config.toml
experts_per_token = 1
d_shared_expert = 0
routed_scale = 5.02
balance_loss = 0.00645
lr_router = 0.00113
vocab_size = 32437
norm = "rmsnorm"
max_grad_norm = 1.0
batch_tokens = 65536
max_steps = 4326
Below are experts of layer 2 (counted from 0) of a mixture-of-experts language model. Rows are named router (the router's row for the expert), gate (a neuron's input weights, with its number), up (a neuron's input weights, with its number) and show model dimensions 112-223. Each number is 128 + 32 x the weight over its row's rms, rounded and kept within 0 to 255. Numbers have three digits each.
After each expert's rows: a language model's description of what the expert responds to. This comes from a sample of Wikipedia text that the model never trained on.

# expert 2
router:092153137139118120162085119096065108099116120113150091115106132085100123123128153144118140053122093157123111135069173172111122118101128156089092108202114135108086158099157118075084137126116167114127108055127097183114165114128143179051128137131145128162179109095141167122165134146159149155119198120141128124140083132070163177135133179096
gate10:072135180085131165108134160102122083150148099117151121150056065084115100120200107046103132157170148110063139138180123049104102109108110128093171127080088142159114100135148151138062141107117118100096085084163122143092057091164114132147135141147128116109133136104128090138223101183172089162125128115109119129147189137103095132130116152193
up10:127117170136130153137132149136124107127092069149098160156161077039073133100135176093119167128147101122061065150127120040115139104119120048162133118119110122124146067146146125118121130098170188138141146127134151162101087154125143101154106102107089124123139145140146112094205112101191143120155088065144104112114168093141133088173114181157
gate11:093145176132123082147109100060169093168158074089147112132125172154109193133141136162175163100134136112111079057096172102086151056117107156109138098140052142122105162110121103116130071114068143152143144098159175135074115129092185099136129137106133125084127120141137158122143073161153174093120080171080147127126099076127142102143171096159
up11:169111112072110098113173106164085143122126166107141176158096166141101099103143145099156087159146103097093128147179145219158089136123162147056119146073161106143105124144122162133203182120174125156124114136124108109165150179131115100102181160120154126123183099125081107149114137167130086118151152097140169133077140154111119156115148169112
gate12:119104144131151107129176114122162104150119127101153095185119119131141063105126151128101150150071093162146149123124152116135130226123113102103139139122122103151143177079118146103105139105133114197125147074107148163086144179133127174126172141170121156141140162108139092129153190125097117116192201131128108141137189123151166072091113119113
up12:138081164135179119141181125152120115151054187113124126167133182184204106123110163131138141099182082105086182120111126093135169196114140162107144134180092069151118137146142150134143164144120139180140146060116119116082144146133135154128131108128148136119146158138098146160168184148061082162161164135120080163132105141174144149081132131128
gate13:172175106127143131069104179171173137113120123168141175095111149199139119099138126121167021130139160109134142164177114128130074074133144126124114120135105172114130098173125131148206136142107107120170127098157168084119110102130085158187209106161127051154132135088038068138109161062163091177120166073081127089080165150140134099145155167123
up13:146129176114059137148160078137135114193058179084134127165126128126083181048132089128087151130099120120126160106126099131137132113123148127169141097184166075144153167092122168146055107106196147077108124154115149150076121103064151127153117177099107136122116100137165157138150142144153186157162136106109147127149080190130085109081125127118
gate14:124140124141068126152128193119128068123120148135076132099061175120103120121190096201175133130076105158161163126128130170166100203100135141106159077129147180127102136160068137114151129082092130115108181179154112111123068151169121116191158089109165130143155147115211166107099155124184158096143136119144134133126100138146105096122139088136
up14:124118171153115159125175139083176178149112139162139106097167128163160112136111107125113154113105143167110129105097126121142116109144094103110120147139158133102122179059151039118108127110143107092148160121204136190119148086102165162067092149152142138134159164135149138000110087130082069138107156127106108197111082172118100101122111133160
gate15:117091134156119166135146120113173117128145112144169156194198105142108160129092150153150141144126147176053113146137129176179131115208171088122112187172145083086099119114133141104111104117124087155195186103177138100152126124145140106159078145201098097117158189110115196118094119106155106130165115185175152141131176129208128119112129066080
up15:135117133149168124148080101171149143156113183164069127137134082133134166079130082088088169106127115131175124198117123111139110090100132075123106115137146110091117135067159151146105148078146108132084172149160111188128134105164114155112148141159164136105148120111111156105073071085150119081207166117117062204138176111098168126076117231147
gate16:140150131101102129115103154147160130140119137114132120088175133109130132129060136131072086171115123079163168133121125130119125153096122161096161126128130147131085084146117136152143121109066146105065137146163100116128095106182129050148159109151173043097089145123145087142148169180096144167107139139137209082146173160163089107057172108152
up16:127138139143113105171130098112126109156076094155122145147152160112120141103111090124142179102143175147119104150120086121075118054127093149089128109146111125141075177147104056153180162151122138109119149112106146110119162115125133152143145168159101152175159144130114141153102091101098119152170078102060070151123076050107136196219143147144
gate17:160103152152137113103164065125151154183055161162070135073183165133131126164133111090141085139134108115148117170181123141165120149177131142101141105153093154113173154139118139134115075070088124146119103132173134112143074079139117140131141167140078069115087169157088092095177143099144143094105104185138087102120193126130149047119178156129
up17:143109101156116105122108146136150159084130096130208090168135110165151126108068137158117111135173154149145128134085154115138156102186087109195137196098084142119103092097153145132161148153149099083153120149101140089139091181098133120114118075189168140160119170109088121144027100154107138130117115110096102089131104075130082119122108090126
gate18:143164127089147096098147118145115170128107111126183186101154138135182145119056168084147062115095033115172164144099087106111072107148107195126129096173099096126151135142182186152117128162143170165136140108044107092133119085192197160133115105143183112155111128142113148124138138115106166079127103145113108089137179069175121120085148138103
up18:117134164155125134151165155127187137183128156103133148116131176158109126162113108152129117115157105191164180153160127132124129121110176113113104092128109057153091165091103135155151131133135082062103101167155117153140161132153196139177133150173161103179148133039129121107166169067172160126148141106172162165118099086090141163055090183071
It responds to: Mostly the after prepositions (of the, in the), plus but, dashes, month names, and middle pieces of foreign names or rare words.

# expert 1
router:091151138139115122160083118097071108092114122114150091115105129081099122127126152142117141046125093157123114135075175172112127120100127158088095107199113134109086159100159116076086137129111170113126107053124097183117167115128147178050131135131146128159175104095137165119168132145164148150117200120137125125136085131073163175137122176095
gate0:124127136151120073089145114095164172166082161169128155087080103096115133097179126102146165121152130114098158130130085171157086094090088118108148166129142177185145185095134160111118050126111108155062088158121111154104143105113167102146143137144107140136121103128079114137055072167169102150131123141122170137080103146091135199125138167125
up0:186162091146088121153120179168178125111164105144120136131092124123144121118159158137142137138096102101087075128138172119151090171093151127162096106072110066108124134100136125085160188073114128130207125126167149102155114152108163098183125105112168088124100091082118098093135134083163136134173158149116099122116112139142045068098129071132
gate1:105162110100111182132124113107187096158074153123130143094075148145143123156099116121094085154143117121156120113127148129071073126152112132116136165153125116134124154160057137151145204190131079113128139108090180123144094114140175169149107128104120123126057132116106113088133097091116212081151136124075161126164125100140107122093159147172
up1:114164132194088141121156123114114142113151121130074138126144133143094149125131111161136115132120195093161078083117124195150120137161126102126096118176111152157088109139095116139094046147177106152149140113158170106122167146152121169075131098071076098103070149203168128139093107150136117116099112090117154168184096096115148190134145099179
gate2:093073100107158135138122116132165103120070091166184160116126162126140125178168129084158068123156102093152084089069168173130174138153136139119139066168119170139101099108103106122115162158154151124129127123134079062120142123172125151164083093079189111131087158106136112116136132123066135112113144193147114142111195183140104102148148097119
up2:085171184092179112105143103141147157140111152102181106150155123129104110091136070156097196185132145120100191130106171092176159160097114112097130105174130118124158141188183112157138076087140102091124142094150120138100076154113117076068143118180086065171082128151129073187156145127133143085056107153105115120083102155166153132145129179102
gate3:159132104166119108085123132115133078146140118132095113133062087119128030090155102128181160137120144103144132079096077095101075153177199128159137090059130143117141102123097065158158174163105118130143168131108108095154115161180144172106134177131128128146123171071095158138089071144234128103141133143177155133189148159184136177148115145089
up3:102140167136119128161111119120177202128154114123133094101153143152166158143167154129108150140193091112096138155130059151115140102162127112108184147122117170065142172099122137104147083110105100091143083096174131175133177173129122140113111135135144113133105077141140157134162133137118056137158172098065140138137108111126142109116189115196
gate4:099078120101092092166166092116139130143102099115161150112128105162146143193101149135075121124158114140112152077132129197145124108140115101155157167143138179059122085131088063166188121115147119095157128130135157105096168185144115044105129158099148111138146134119147158142060130103158067124072110084214110098129089083156141150140149151135
up4:116085104038152149057183149138097136116104130122152114098101095109167085160077164101103111100126083159124150141103113135137079174123082062187102158146116093119159135132088101154145140117147219122098150117135154087142126089163098087181159107121105136126126101130154093132151118055136121122136116107108113132066155172168173133173144176089
gate5:124089138112141112085101148158095131217186108123134092115185096152106159116162140165178187123178149064165111134131138102122080061114148121151105111181121107096128110119191092108160071123112161151148119068078121130147120101109119108148125121161120098087115170141092095079105121084128219106149133175134152109147109056129184164108159055165
up5:131148124079133192090126174086162233150085087117118162172078164128158130143118106173171135119104155110130115126113092142184129124109062129118155149154098130131120152100094151160100074097103138086127119195133152136141120134103151106143091174087110165083105128114132140138132141187169064119148138119114145077160102159148144061092122119133
gate6:159092180134137048114141162088154077142131130112190092165165088098129111147120133097145060136131123120129123157097143146137136139173171131109119102143118081149148117136087109146174147113101129186133124131117104072113146174098114155158087145104155100173122124114152112137104091136118096100135163142176124119106167103126136133111168121163
up6:102187153180128152089118090099127173160113160115152119141040067143098153138099175193110097110148126166110120159142152115134096125109104106117112142122149137166140148134124143073089092128145138135139121141160134141136186131149123155146103156088108172084120130151108135184085182119136156142205136083081195113124095195154205165121094161099
gate7:165090145079085184145185145146122088132109143122136216117096107159096120130152150081124115119118145122123094131144097167137167064165097106105144159123139160193129158078134126117145123134118151155117126137186043115111142131145166104130158100177057129119086186103172094133113135172067106112117151155081131138074122116154178109129151163128
up7:148128056108204138188121153175140174124123137109141124091171173145117088111107167125143152117136123130139116162152128143112139139075117105144136100097119109128123080076131075153157126101161179142104134156108068108068108103112179182160167140097167182088095098111124107097145163113106130136127110090164086174131113151147114104117174150103
gate8:116125168102130146123192097166139132136103081178083118136151109134132112098114084107204112170076103141094112100159111133182076106117177137099134113140147101126114075125113152124115118170093103111104117107112109115169080136099150126156110062185116000139148158136082099109140147146109128100146136122131137151084162112118145176152134164088
up8:109097129127102155089100168127132124083093204088164171153080122166142091147158152122150127139174137099113131134173079142182127141091127140117127181055147052146158128119205114116109095145110100169080123168161120137039138092175126122132103138096110171070101105125100122170141196093102119101118175107144082106117119163173150127116134162090
It responds to: Table pipes and prepositions like with, in, at after a name or noun, plus mid-name pieces such as Raphael, Tr-ung-elliti.

# expert 13
router:099176144122166118206113108138175112121142143163130099111083102112099131157143125143084134122158164167161119062104119170134039095173162138069144137128130145149062101151190129138172110143095133099141112136105123142142121125163172167083148124108147171141138104114115112118076109080135169164145158128124056134133153092124093161194173087152
gate0:117127153118038106061208138118153127150099116185147108114133102114196121125155094126173124153078099071096181111148145125076133102101095114088119125087165153152178127181106127122164087141140190131129097101104168164113137123134201137172097183107177143168150139171140143146124151119154114109111139167124096087041119101153145213143157147125
up0:194103160170129071115138120165108106151114100096131133175099116092109136062229110109141102083122048143177167120150106124131147099078102087093131152152125114134128164098091188093113088146161155105074103099103105130152141112083115092123162117128075140168128124158157135172151127135150156146123145134116096209146114098112133122146133102161
gate1:061180113138161124160148180095134123084114144215116101141181123119155122072126087122121146144145147110087135143125167096104117150167185123115152117031150168106132144103088116197177177110122157089093095210138138122107120134103142123099148149129147090099146100152097142121113131148185107110111132103167120112109127158130083153078198105152
up1:065143170110197142150134200134123136133100153127094130130149102089105095106147101149142087114172130146131127135088102128080097133156129091107095093093178151087143149162074152111154164120151162109155100131128124108102081049149113031133123111137146065090114095128126079090172087146186077169106113096192115134119115162102100158098104065181
gate2:091159189085132109180171149136147159167157156114109145125107111118149152126121104126118164160173105112121169174136052137124123100117131214126166111162120085103156123118156136153167100132133130134184174136202120101196089095110178130124091157116096048074097140125119090138076104140133136081053114150101186166110137092095100143115161119182
up2:064126131108137032141150093159136076167166140141188136129108088140089119181173138137122136078167157175125110146141112167110090091117231157118095189164136144142162163107154054075181120104103095104231150097163139128149131084096151086180066158106120151109141089145140149111095134132124142089132153104156115164174133140177128133135123124094
gate3:176085158131139143089071086137107104151126123151193127166126136071135132203131090123122131086088172170103113140185147131135180134108188142151077147134128156071129146182182134093112143081169152049103146125115118167121132157129171126144077161169112131102125085168123092126136105194175152114099141135169102172212108136129139098180121142135
up3:114080174122108142095118130119112068083092106177129151090145139106195180071163076080145122152107099138123075145099109179172121128118152137134197095195180156088128129122189123152070144062143130094067117142159165145111122134144114161170156162160091114086147107185082077138143060172169141111110145206162120114139150195146119149134143080128
gate4:141154120100184138115177120140165125106090112083105065135103117194136118156132132132222075176146151109127143117135110113136143137141115127133104090154115120147195081130080176168123151080192125183000141173143133134091133081114169100157138088119153138133066133139120168125113086133135150109132132169155121175126113154070111119099132144142
up4:131159165173104106101115074105148158099158145111156081168133160102154087117102123095109160111110049157139177160116124107137201209114091121133102126152114103182190129153128133119107096151065136150137101075168055137111107112172053121077163137084126085098145170107070142128147125149107035132123087137077151171104118085138168141139088202095
gate5:114148123185011110082105084107094155115090161181137151091157073129147167100119128121168089131148159128074100116136147127098144082145178132084145153105124151164112149150189059129108079091031138121135117052120098174158114124139165163155100142114092156119180165114080155096107163142128090098149117130105138112117148116098147107112161129127
up5:119146114098107109126121088134099087115119125128121142166134165129195125107137122112073125136132088121103167138162151094126060151088123156158162099199098119061245170118137137120121063083179159090111146094142192123152136098062095109108106139147131168108154156145115139082124129136090151137120128103135151114158170123090150116159098132144
gate6:162152141094136108129133144157186150140113144180153109138103163134135171078126177133104138151155139130089123093126134114138068182100118083113172154170146114088120098156119167129193121185159112125148177091121165100080152165076116129044135164168163107127145147114135087138112109108183192123123136214109144130167152154082157206151200138113
up6:101156144135183167132083160177122113134061122167168147154092146170161162158139164102116091119173184157104116119118149062160118162039079102080107150162077117121106154147149159075128127218138091146134127092123173143100176126140137136105157105127174120116170158103140127154112127119130116156166116157095105171124111141122197151168113158067
gate7:100183066136144098122093151060166135137158127181167153108109140109125153082156098162191092145108102106089141140118165141113151092104225105134139130114124182068137145163153081134165120116096147151143118115139091136158106100145173127099146094122182117146203112167106114154130162154121148118158134137180087112162131095120096176074113148089
up7:111108042166106143123125119173147154113152120123136110134093113119137092074190160120130142188095179131118139144142129119119112100146133116151137084166145174079049147183097111108121185128143099121128184120074107149069151128111122152095152168191149040163139111110108144133166114145125161110135180043095144104106129117130139127155115152117
gate8:102169174096118138154151163140112137200127137171054155106156149118178147097119133121150101165119114119140126097097089136120126070137077123117138116107143134120066124101106108180099119109099079114076136105150144137107108149142197092211105111132109110145118117169130111127129061080173081150173103161142151142138113102100108151158174064117
up8:088130128138126160159140196123126224133117194174146209084082119123123142170101118132115085113111142156152137122148121129199121079146106115119108139120168140139030144144111128123101149152125123095143184100098131097143087140120223109186064134117155135143134133126161138149145090048135163143148113139145127048177101116061077171176150089136
It responds to: Final word or word piece fused with a period, like years., Austria., 1974., -ies., and last score cells in tennis tables.

# expert 10
router:158127104180123118186129097109144180165149099057112165155141100118090199106125185115134087160159147093140174148103154201127094178057135109141161144146137172128108081208189147145098095129090120089156105122163166137154107179115149177148123070119165135135168198132142124121186104059168148162146150094087131088182131117090108116130156200081
gate4:112163181133143112117178102106162145153117117100097146134081104124219118099144182137150118114154090115086157119077166096123157115147156148180119141170140222117121119073151183116130068156168120137148123107164101107174153138120179052126103101161089125156174155075150153151163129123135170087169103151078153094115111141147123105139131125077
up4:113208163143192113122144143127167178105116128100135152135146124166171135187178179112080090053110061193070108107075141098116202099097146114177110154127119190137166138063119188101145120145123152179099137086168137114164151145167136105140112128118115128185135077111145099129172070152126148116181114157124161108145083109194156088102125089108
gate5:109122151147212139126146106126197114124142174129078059129176140095132100166108120167105070130141165137073097146122162068164067122130142090108120103101112157111092156129123120135135135128109091177131139171097144114133078141122102149173179186088146074193105139076116054159135053119154118175141134153153125115149110136159130116023157156093
up5:052161097114178127135128096141122125119172148146076086102129114132147075138105171168133124104116098124165136119100104122171111157145086107128123107168140166128122093133164092143122125153117181120129094150147128135084094139106173170099178180108169085139114117065027093129115105108145141146148151132160083071124066094140105180036157145062
gate6:082157050158116084154126134096150031101205086163133151113097169137083114106144182096129052138159164156096074112177123215109125136085151070141089181117127137102131110127165156137149101090075142114116118113121138153147096131087138122091169155167183092113060123114103147102114157083160113104103174122106127104135099086042140127187146100095
up6:123138142102132147120129161066108063132174090139114160124162155107174182143083110126130111137149138180142156178192150133111160134149196107108134075163165034160151124174099160136134121102109139077113177141165131137138092127116160137110117172154195119144114102099108177101160129159166128138085114094117133035118146189113120136156113143081
gate7:164110141138083146156155170087123082160145143110042134168177111120089095093145153105078093181109064133157117115128100120070089158105139133122168113087154113158141051122076154161108160096090173083060138130105121146153127105079150077170141101062140062126104150143131148130110115051160135128101075167109157113112057120150086111173154105147
up7:072125104147126127089089106117107155175139157145145128149165136182184204105093109189135170120083175160121074145092065168155113138150194135193181127186100150086118164184165097160154138179168160139211143145090109089110098130181120168157111155165089122142170102128076154138067102172106080126147135148084175126106162136087154195104120178103
gate8:180190180070136178182144139125140187065125131166130153132150086145139129042100095168116157161061127192118071161146123131149157099108125113165142059082149140130146060092167079150142111205108119131178116098146092111141097131160105148124096131138147067099183130143124038155110138093090119074100176155121153133123184143137062117131130130092
up8:103157133121112157202134113106187149052114137153155081112178132175097104098073109157124171130116126160127040106143162089144109105088164123187108152110104181115142132083146112123188109151121178085162115110120127146159127141153087149123114091144087132146143091141122093158114101102104079150137164114154139119122138155154089107088128159175
gate9:138175110123132149152110132139091119088136133096112133222067182092108145119117146099134096104129151129136091073153110171095151074137145103143159166134138071069114110146094126159138116067180196140110162092090100084122080111087135169037151106146158121178168128136081140072072092168138116099116152136102165059166120083098147131115185075177
up9:168146140095091139111136094165114103129093147116113115091147085165134109116141100130098168141112155085123160156174135093118103135110101154113145117123106144190159141125117112130093149132124109139070118146122084115104119107145139181128130135179067104093124106207155111213140177087118115155115116156133119135053160129132060105134118126138
gate10:177099108154085116127148120122136175194116129050127180138096147142127191102115145098147182219135158086136132143113131180157070154125127156098157133164122150134081109218165113166132093142099108108170120140132174180137107124112185167169121062150143119141117196153087083134109095072139183162136133113089141109163160129112045128144180111111
up10:090097158098201147142097101103058105071140154227149069147164153142128069154116085166115124092102101178133090108155098126141156077142122094117138091073115099118144154061086139133126159135121167192072157108081087055077125109113090119122132180094110109151107093131115175134114148160100118092104133150111142134095108081133187160098134154177
gate11:128096134151164140171062106161104173103078177145192097197128169174073149142115091109142156099064140151169149145102094137161121069138163123077172102154069151104160136118169086117114161170115119195163128114107124148124119124124126126163167137108143146157141107123091144122136095142084124178131164144144130176111160099121175138106189145110
up11:118094110100125186107107118160114103119084194172136115133116192161100161136085085118104147140060092126136099170101101133148144115129162101081167095139052120121159179089140078160149168135099160146171170139067127147100101092125105176145125170155133133147121147159099135185126137161074133126101168174112133182149160129124138116107198107130
gate12:158141153118119202151123125159164121116125129153109140127090183131134113123117086109156155119078157074102169125066107119161163102082183167125178115130065173143068113103162063175141139169162132120154095097093147103093119139063126147159136168155089155110152104150081073154127143167098102054106108166102168137133174139160134173182170154142
up12:119095143119100136156136137174189058084099119127137158113085132155178141123069160115107139097081193130104059107135139066139101114127107132115112129175125143109115141112142092119196076117137165126176078093119140154110189083122104118162132133112058157145120099146130064151139120165097129147118131101127149131115191104080106131144128114145
It responds to: Word-final pieces carrying an attached comma ending a clause, such as Ireland, this, debut, often in sports or biography prose.

# expert 14
router:092153136140120123160085118095070107092111120113145091117103136079099123123127152143118141048120090157125110135070171172112130121100130155088093106200116134108087160102158119077085136129113170112126109057124095185116164114122147178050131134131146129160181104096135167119167131146163147153118200118137127124139084132075162174135121179097
gate0:179087185165145144094184144107162109212101118176162136126127188137175099098131162112102138136132133127108155150169140151143152111125071128159169118122121102128139134123113111117116061121149119184106144079133122112112145089118183156120152135112065123079092125096113107090177097166095071115177132080079138072136140128160136136111140163123
up0:131076142123124141156150130138139118165133163203162096145158104060116095155056142123115144116089145162163106156145192129159160079113095178155107205123184118133126141118163130105136137155158099142154141100184084129065146106103153156141121138123154202088106113130133108091117098133143104093158150054130153136111094113164132127094064113121
gate1:112103108100136127118185148081136096142106160109104106094150114111154112134100112157172096090074081113211114091161123148219118142164144134152128072118053142129095139144122117171105131131087130077130104123104119168148081171132128161177140165142157115096106166098105080177146247067140178169109159130108125120131084083127128138159151112127
up1:160109167118113157111134171141095088146154145104092118081167184102135141092105142171098104126125134034160115078101140127124144144136179123107101108117143131113119109042106152117122122120166163123119144140111141118116117106209106100104122122165114098091130168152076153134085175158126144133144167065177106071103078146138090111139127135115
gate2:106103072068137167158093145128117188117110083147179183199205168143135122125192133170104160117070093099107111095113117127141102152122144105091160161099172137109114083192154087147151130135124135117135093141166076111117096124068172101115162154113159090090113132128092071149109124113108195084149107069132125088160105199096151136177151125176
up2:163181104158082102129216081091172151044142125098197131157159077142119133186136166148144178111173093134079081163097144050096129118175117154136088153092174105141135144146170136120097158100090153121180160141108096134121131132138117112147205087174168166097135108089126077130157109138076078088125107153165116173128115087156068089141085124156
gate3:126091137128130136146119068136111126110157167159083157135163140107099172080145121113118167208108169114129107160140072148100076136117141070129137143103106137105079106125122134176149105069057213145152153138160145098135130088128148117118129129095111141119126183172106124090115130075102101109090110174157099068084156144196144094183170128140
up3:157108148163145153159130150112067166189114117134166167172150095169117182127143124159108105155157135118136154183150088106113139154163067135174148154095029149153138103084121175121110146098146139132153162129132185065100105099142115144208110083178182109118116098161122165120106160198161107107154090112116126130067160136161132100140148105096
gate4:114111195070159115135132078125157203121180131185116155108148118169089186101140116113166110142127183087161160114138095167132094112120091141097128183154085092155146086149148161162139151117122150087075203152151166075098142092074141138151096167133145092154054211118095119087127088076137168167119112149163115139142124138212136099117135148118
up4:122111076136115123129149154111101109151191136127117109173101067095076161095159117115144121118162094154059172132127102120148123141061108131106154092187149099146060143167123170140100142102121172082124062145145098135147158115188148111149094140102055180145102124147210097100174135081149066199120153081180122134136158158077150093091120151131
gate5:129138119043092174071138110106118137099124079172108123056149127114172087055185130103094091161192122101134141161138157177112093156072102127090149135139151145137123120141125172146129092143155099086144156172136159171111151145165135107087146176159167119129133157080107170130127099152170122096151159169134135155161134136132168078147139193101
up5:169179138172166152124168174128118131072143184100092149135183118076119169128126047108133104117147126173099153117152132078068194108183147111157129070130086171090099142153169109124153191086105128110127122178131151109070077077132137090153102144158141131137135110120118133114040111122133124129124148167099091124117109139159055193082157147191
gate6:086108166138175137116186140160153125188127101110144128172168145097235190114139075125111156142079131148148171105129099168104115108090114144109120150146134064181119148113084101152103183123103180136139111139146175158141070134129153115167171139138169139108114157147141129106126175134137148107138117188155121191127132130105103159108106157126
up6:178108113164080116151152109087152120096148134110126140095086136158134140135190114069152077137124146086126155158097140109149159171144119080176133072159124175137123153087144150113123068149168146088143179164076112089143163139100151098127109113129125117120169137092063130157175086189126152182152088127105133112146138082157137157132160087101
gate7:202115129120157186136099143096163141214142157119150164102159087096105162102169130143133092150120144114130077143114195139054089147175122170128145153143128081128153034123043118121136148112087109126136162149107139055139081078137109148189162081162098105085142114113164082191174147124174125123139141142160181150117107110119128193133121145142
up7:095099143158142132075157091090054112108139131135079138166089181170143147098107124150133132127152185129110171143158103115178165122136151107160077069077144190101134147104136157122119123116195135137165142130151081160133156199148129073029093158138076106136121139168154188055074158156146114126100105118116129117125166113130088095148118125156
gate8:091146133054140120146117129141097141128126109107080097157152156147161138111124103201195131123107163172105137169045114081179079160159099127071127100124129114153066078173090153132146132058105169093129164121125139179153149105141128146118118116135148167093163125122080129108132105152153096135113119143150110144210074158101093113135106120150
up8:137144158159068132084161134149139111070092084122173168155102176110146132169158136141110130098154142134172128184142103152131138186155126092138117152160108154086131155115140078105211191167149089115140080152110107134137132128080146199153159113125096136203126147056112093176137165181117147104124114109134131131084120095172093150130105166109
It responds to: Digit groups inside long numbers like coordinates, ISBNs, OCLC, rankings and vote tables, plus table pipes and opening capitals of names.

# expert 0
router:093153136139121121160086117093068109089113123113149088117100132081099123125128152141117142048120091156124111136071170172114125118099130156089097105202115133104084158100158118078086138124114171115127107058124095184116164114115144178050130133132144128160181105099137163118167134144161147153119199121138127119138083129069166174136117178099
gate0:158067141167118151157118109143141136086162096173086095110137103120111157098169176144144116138169137140137101079153119129119066136149058175103103109109130069150076093164176139153193095085117135085160176174138079107101137069105130191136102099099105121115037136162142111201125150119178132146113098173123181113137129169128128132130108143098
up0:105054099178069100148149157185157112104070121110103153167130110124125146107127103170151151121146141183127087108121144163136180167184144148167083124068089115075089155183185175156128124110154079069168124134163163150100140088170064180157087117129134195118127113117154101128132183071154120123111091071140180101081122101164095120125126145123
gate1:133086105153149119172135138121121129159151114142137105156141115125031137147135101157110116142093129115087118114150102143080139130139115143127155204142097102124163110155127174171134164108158095146127178121162146126131126108065139140145160121156151117149118164034156116075146069117193164179095148124133174120125112114120148113156183174122
up1:069122090102108140142084149058124144091105181115117231138142115119144196141072176094134159151154164149113111126134150153150119125172125121146148092152156140115081141131119108159149086148136189153148141164177108141082146048191193108117178135109144134148173123113148126185167158164084141145188114104137103127164139115115108090122090103134
gate2:127147060114122130098145169067122124128095077169188083154157149117178107062202113117089141137176157069152152128081080099130129114110129112088093133110090157169129118086100103114164166150141119096164114162106105110172120184153104177066107140151105106150170132044174145130082127058131098135140186159082116091063088102144100149157131135094
up2:124141136120091131184063129147158136193156128124079097134183130147145167100099115079124143155180117140162088125103112193146198130158132150088137130130149105135216147084150125122135129080112115145094125135132130161119156183107105113111113125151113116144074198095114128147109139117089106144106124153146065115080131115135127161118087102123
gate3:133168156122111076100132091169141183139143128136085133110115130174107155140105077073128104172112104115134142139095128173110098106127138122124158105173096064168152139082099158133166154146107128140183152113192065115082083097159164117148114141135140056145214126126117117171144143147188120145148110111109170145071146133114144111082148164145
up3:140092130176085094138117142097160107129163135121164123161159092100136054113149124161132105149186130143151087183126127184130134154131126197120147101151163076117139094132149067100131130101126176100133106175085178137165049128102113157106108132109147138139082110137151073087140129152133168077106144157115075189150113150139141125160134174131
gate4:098113073121157125099078133186129123152132125091074102108151124122164142111220166099105095133223152135149118160142164113052123178076158149171141148119109082125145102139133191137150162100094194153129147133046148128123076102143148105138162097154135150129143115144114107132127189145162104175127156120104157158143115146108137154168138124156
up4:127123147135109093065185111094131155078102147111140159126149111138141080103112153140130109165065154105107113099139078151176156118157123092104158108199148193079089135083120093177164124167152120118163175090154115177109190093169147115095103115133124180115099113126131178122080071108088144092162124151168085086123148113113088083083141132076
gate5:090131171113110128099118140107127137149016152085162177091077142142170139147142120160129129135151138059122125104133150149098140145148121162167112134152192126124160177137146098167112129137091093083130119119176131123096157119086075123098141175157112157121138108137132114115109160149161149114225129162141119164093131152156105176152156155106
up5:105130121077100115190130153078132127148141124123131147164120105131132193086121151138144120115117163027111138111079072147116148117130077196130158136153143141137127084152175159114152154170152121193105137150138129123155147122142133143145105166185165180132192113149174154088180099118112138086174103120090164089148133153101132109079150101104
gate6:170109123125197121084131149189158135172155157145143141103126133132169152095168121162127135148085091121063186185122164136135145158108155152148147153105146178137120091126127133150129125142151105155153170151181082120166109118057067122083104099114146103100133186123119143166131094105109122183105166139208155126213211173154149107152149099151
up6:073108141094153115128121091101183078145102156136126088063182110104183190145121126157093138128154130142184112121080132196141090110093113131105134149122109102094117052174155123123127172126125165137187162089192155069224123150098127127155157166200138095098163171113167104107151138133139128104121128160125108112133133071112106115143155093115
gate7:147076126108104089093112130119076101155095090079113125108178162112138135088074131094119063153177156194084190077135145190133115143123105171151193106133086072084194157099146109144175121120120126102177144127129130155116132118102109092124081118122099060108119156144088115156109145130179079138121135133127156144156162165131113137162143131130
up7:140097106150162136090085119120141152188135102042086131122177133110109146139120086130111049104187125105069119136107083168131149139164114171137101076168071148156132155087155121072115153080125097127109120151140122115116113107140136119079146119168136129162144100159107170145091133099115093134075123081089133154107116115139117111083102191117
gate8:162154123117103121162067105163106131104122080236090088138158125210120165122115139094144165145135155172151071172138124106092105140126137159114149102116127110083116087159117110172148190114170177131129091155056103171099056153118206125152055146135167134103159079091162135130146125140053202154100112150153101143088176164140110157105116113158
up8:155088150167173179103123158143166087083077131114103156166073112128102148095124157147142135105174164097098140146123126133044179038154103204185145168122179107207144117051138113131160105165146105144119150124120127100196059144110121140134188062114118171141073143130177156162109143125128163113153155095137138119175097152213144159157119117083
It responds to: Connectives and prepositions in running prose like of, and, to, in, plus inner or closing word pieces such as -ended, -aux, -ous.